config.yaml
hidden_size: 128
n_experts: 128
norm_eps: 1e-05
batch_tokens: [65536, 131072, 262144]
train_tokens: 418600000
Below are experts of layer 3 (counted from 0) of a mixture-of-experts language model. Rows are named router (the router's row for the expert) and show model dimensions 0-127. Each number is 500 + 50 x the weight over its row's rms, rounded and kept within 0 to 999. Numbers have three digits each.
Before each expert's rows: a language model's description of what the expert responds to. This comes from a sample of Wikipedia text that the model never trained on.

# expert 33
A standalone space token in running prose before the next word, after words like do, only, highly, forever, assets.
router:428576449493569528473511488611448527481423556464455453459493491471423522506443506500556565481383553484503583511455521526451576493626548477427559530436493543431541542404532574467565473559587529505498493432506540533567563510516487481484459539546539480425591498429532533468560479555603497551575500558564534455480563497496475555525468460582540438489529577553552478477519467446410564531485

# expert 20
Bare space tokens, mostly before a number or capitalized word after of, or, &, plus mid-word pieces like Phy-s-ician, ph-o-to.
router:435555472517536523433548503576447582447417554480474440436444459455465522512450509473424548471456562470529588496447545545454549459558525491454569546481510567429575558448563541457541434536535529578527521464511538546554525530543470501454440558566508449447576498418571553464585459541563538542549469570564593430516550526439447536543425449536542455453552519517565399465547460485420551520466

# expert 11
Middle pieces of split words (in-vis-ible, f-lu-oro), plus list-item dashes, closing parentheses and table divider rows.
router:451561466546560556454555535550441552454430554457460453446483480413440547532432538455442556470459547451520555450443568553436560445550531492442546557462534520444548553455511541457529432560556516539544498437552557557556532569540456495500446554557561440429553549444539555455542428554557546553548466557551527456492534549441457571557449439563542444460541568536562451433553454457459560534447

# expert 62
Commas everywhere: after place names, in thousands separators, between tennis set scores, after introductory phrases like In addition.
router:474559438599568535515530498593459496464464518506457472494505509438481572567406528454468524515420547472520519462459538551503544466514540503397505594430504547450519560460480578472561435514567523561542503449548559538553522559523416522507424601530553452418527525396521505420581465585511574535527464552487482407478511555446432531581472478526538440445522586537544432424507485506438530554450

# expert 35
Opening or middle syllables like Mc, Mac, ac, Ar in names, plus conjunctions and prepositions such as and, with, under, along.
router:437571455540550561444551547562442482446432545441446465450476472430440542526441529447479555473452544437511550452456561554446558438551536505447544549461503551436546544448504533454530440563553531540533495439546558562561518561551462478466443551545559448436574566436531556446540441550549550554555456553556527457414529555486459553574453451556557456448538580546562448452557459455453567527457

# expert 34
First and second digits of years, days and table numbers, often after a month name or in wiki tables, like 1928.
router:495538456527512612476559544550461476430456547456467437457487450465459529516450560447428573436469572483491530442439530551413571482539512529453533581426484544425533531415519517481559472564568550544551526429508545579526549573542429450524479552494580469478530561461526550469538470519556541552555455544556470462449572541478484564541472459593565410442544554563533465414563463455441566537442

# expert 10
Nouns like death, date, born, name and final after his/the, plus digits and cells in election-result and statistics tables.
router:433571459541538559457560508556428539449444561456443458444473453432447533555444517441440556508463557435506557455449554555441550456550510501439561559459556550449549534453521540457548456567554529539538482442547555545567533550518444470533463536537560443427561535459542560465560437566552550552552465556563539453529545546427461557572445459564556448453540552558561448433547456449457565528448

# expert 41
Standalone space tokens, mostly before numbers in tables and lists or at line starts, as in 2007 or 6, 19.
router:479537455496542507481527516610468540484485526456448433447515460475452499496458512479440576493486579498544550488427577519436574492581542515425519598448475560438567563435486581519576423546542510577560511417517566517550541548545436498481434538541627475460553545454548517463553460519568547544556472546546498465443542526456492564533452468613532424476535563582558454450563478441447561518469

# expert 39
Table cells and list dashes, "(0" before decimals in measurements, and words like century, ancient, northern, Years in historical or infobox text.
router:438557445548547560471562516568438522460434555456441461444480452427457537536439533454473555482450560440517558446445555567442551452549543506450557545458514532443548550454523537452543447565550510542541495438562561565568534560525449475504442545554564439438558545449530555457556439542562547550545461563557544454467541553449459563576441453563551445449542570538552446442549454457443571519461

# expert 57
A standalone space token after "of", "the", or names, usually before a number, year, or name particle (al-, 1913).
router:449560461509534544459547527579438503457434547454450440432476445425448520525426528456498559446443569459491573473458584562449560453564562501435533554465524556439548541457533546460538459560532539518540523415520543545563537546532442481510424547572571456430564515429563546465542445541564543552544459554561531439458553530433460561563436447553551425457535538553561460458540440467447561514465

# expert 49
Second and later digits of multi-digit numbers, especially years and route numbers, such as 1-9-79, US 1-4, $3-0,000.
router:448530465548523586405530502541436545467471533483468453461503451456448560517458533421436559469478565454464547455429521582419590474529566500469548496452512509452547537431552544417555482553578540557564461424502567591521539582546494450532448538508570456478542498475502545461568469558573559544539473570530483451504512525425425584545433428569540435456560569524537440405518461493463517525439

# expert 15
Reporting verbs and "that" after them (said, stating, commented that), currency signs, and accented letters in romanized or etymological words (Nikkō, zāō).
router:437572466540558570435548487567443521455439545461452458449477450437445553544442537469507564484459562433521557448455566557443559450541547510439534560456523544441544551456505530447548445566544499528560505446551561544556507552540451478511449545538568435447562527460535551456552424561558550553552464553557548453491536552465444577551437451559549438441549582544539433451553453470434560544441

# expert 50
Last digit of four-digit years in career tables, birth notes and citations, such as 202-0–21, born 197-0, 198-8.
router:469547477541528582480559542559443479426435529483447457466484465429466541508425519453450559437466585471489565451476565565459549490528565521480513577428557516434532579470529511458536456567516551507568479455527533600537516564511424474507467550574553460447568547462539591449533461532540548535526450544575522435483534570456456578595452471564543407454529535586541464456546449500417567523426

# expert 56
Middle syllables after a short opening piece, often in names or foreign words, such as pa-in-fully, ma-in-tenance, Ash-win, Sa-ad.
router:419542430568580545469526498531431572451424538479495463462498438486406514519454512481454565540462519447541537454447525537483530449555552476487574511436478534425563553458474561437561437547570519526583451451515557545566524548515470469462462562537558460451555497450504574430562435562579527558569509562541602470527513546435458532549459458552558465476560555573554396440538450441460546533450

# expert 3
Fragments of capitalized names after J or similar initials (Jet, Jefferson, JPN), digits in sports and results tables, and biography "was".
router:444547476546542574505567523547457544466437555463425456448433435395443512538425569435463540485466563429576545449438537552471569464540583488454516598483505563450542576464516552473583430551540492517541480467542560531590505551511472460445428537540545448468536539447541557458538459525534551544580436536565540449509521578447472535563421459552514448472567540570549448451508460484444543521447

# expert 12
Mostly the, also a, this, each, entire, every, right after prepositions such as in, of, to, on.
router:461583474565524536444546495565459473463466546478436486448502469398468549529456542451463540515437570452510556440443582561426579445555500542457541555458520567448565563450528523476511425560553547568538520469526581555554539550546417467491459541524591450433570559442515539474533428541538534557534469554572508471451534536486460563546467461578565425458549592507551461431576447456471538518446

# expert 40
Prepositions like of, for, in, into after a noun or name, plus word-initial prefixes ex, re, con.
router:426552457537541562449552511567444523448440540460459463458478457443444558536453522444451548428455554444498559447459548560442580449557539489456555539451541534440542558458501528445549459566544523519548481422554558551553543584547459475504455542554563452443552524453530559449557435561557555548554457558543561453435532538451457574555456452557550439447536573543544446431554441475459565537447

# expert 43
Prepositions like of, in, from, within, across, throughout, mostly before a noun phrase or place name; also the Kh in Thai place names.
router:436559462541544559440555520569434504450444558455450474439475465425444548541433536461467550497464554447502560454454549544443559449552565503454560547458522555446546559447504537464532430564560524545537493445554553546557537569532446478514449552545576439417554548442548562451557445557553549560542465550555538455478532558448466556548442438556550454456538566549554451444558438454449563531442

# expert 54
Subject pronouns starting sentences or clauses, such as It, He, They, She, This, plus some name pieces like She-ldon.
router:443559456539543567477556536572432526470443549444453467438501461446439535550426540454495560472462558446541546447458565553450554438547534526434552538451494550451542565455521520460551450562548515534540501442547571548550561550538459473498428546546541444432569517449516547466560434553558545565555472552572560452526516556455461564545450442573544442443538587540563440430567456458447576515461

# expert 42
Second digit of years like 2-0-23 in footballer career and date lists, plus word-initial pieces such as exp, syn, conf, Ex-treme.
router:452572472538540564462557494556431592450449562468453457430467471441442540538432525448420560505463551449515546448452571565443577456552537500453542558455551514438555542456508531459528445556559515540541491435542566564561542576534461470465456552536561443454555528448543563457554440569555554542538474560547541462471542541434440567546427448553545448455552549532553440442536452442440539529461

# expert 30
Small pieces inside names and codes, like the c in McPhee or McCarthy, Greek letters, closing parentheses, and spaces before numbers in tables.
router:460542476544552571472544503560434559484447556452453441450461470432428548542461523449541559505474555458512552469447564563434548439570573491437542521413543532430545532436511538446554454555592506541552511462534585543531516559557455479489482560525572451444541521444541555482566424535542515542539472564540539442419552558463432549561423460562554436419537559514544420441560470487454543530446

# expert 28
The third digit of four-digit years after 19 or 20, especially in date ranges and lifespans like 1885–1977.
router:456561489546502572465540540565447503450455510484434461443476466430463537538449522470454598484472594469549564460458543558452552503537513546455574564458524517439561566438513528449564453553560534562553501471541555563576559560502469479519486587515564462483580518463517556422571439525567534575533470586547488416509554541441466589537458468604579438475556543508567433459515469499486559548426

# expert 5
Subject pronouns he, she, He, She opening biography sentences, plus born, Personal and Spouse headings and other stray tokens.
router:454532476540540555502522516558446540463418553464445449443455482411443531519430515441403549464447545430479554463453533542428552407545560495447537570474516500460538525467547544463546441574542461528558477424538565539553551547550448518493465552569555443436559562461533547443554437566557524560542476538578525448452525555435457572573475454563549446451528576564545429446533453444479549535456

# expert 32
Pipe separators right after a number in sports or statistics tables, plus final digits of years like 201-9, 200-0.
router:443535454550529567469563510553406527443414537469452455435476444404461565539456539456474546524473549438493556476479586583429573456554531554463504525437535531414569595464535513454517428566538503547552548464527560577558503569506474477541478526539535417404529525443493543456534418512542533542530461571575519487521531568472446553541468439552572431475502540559569466457546419520469546515428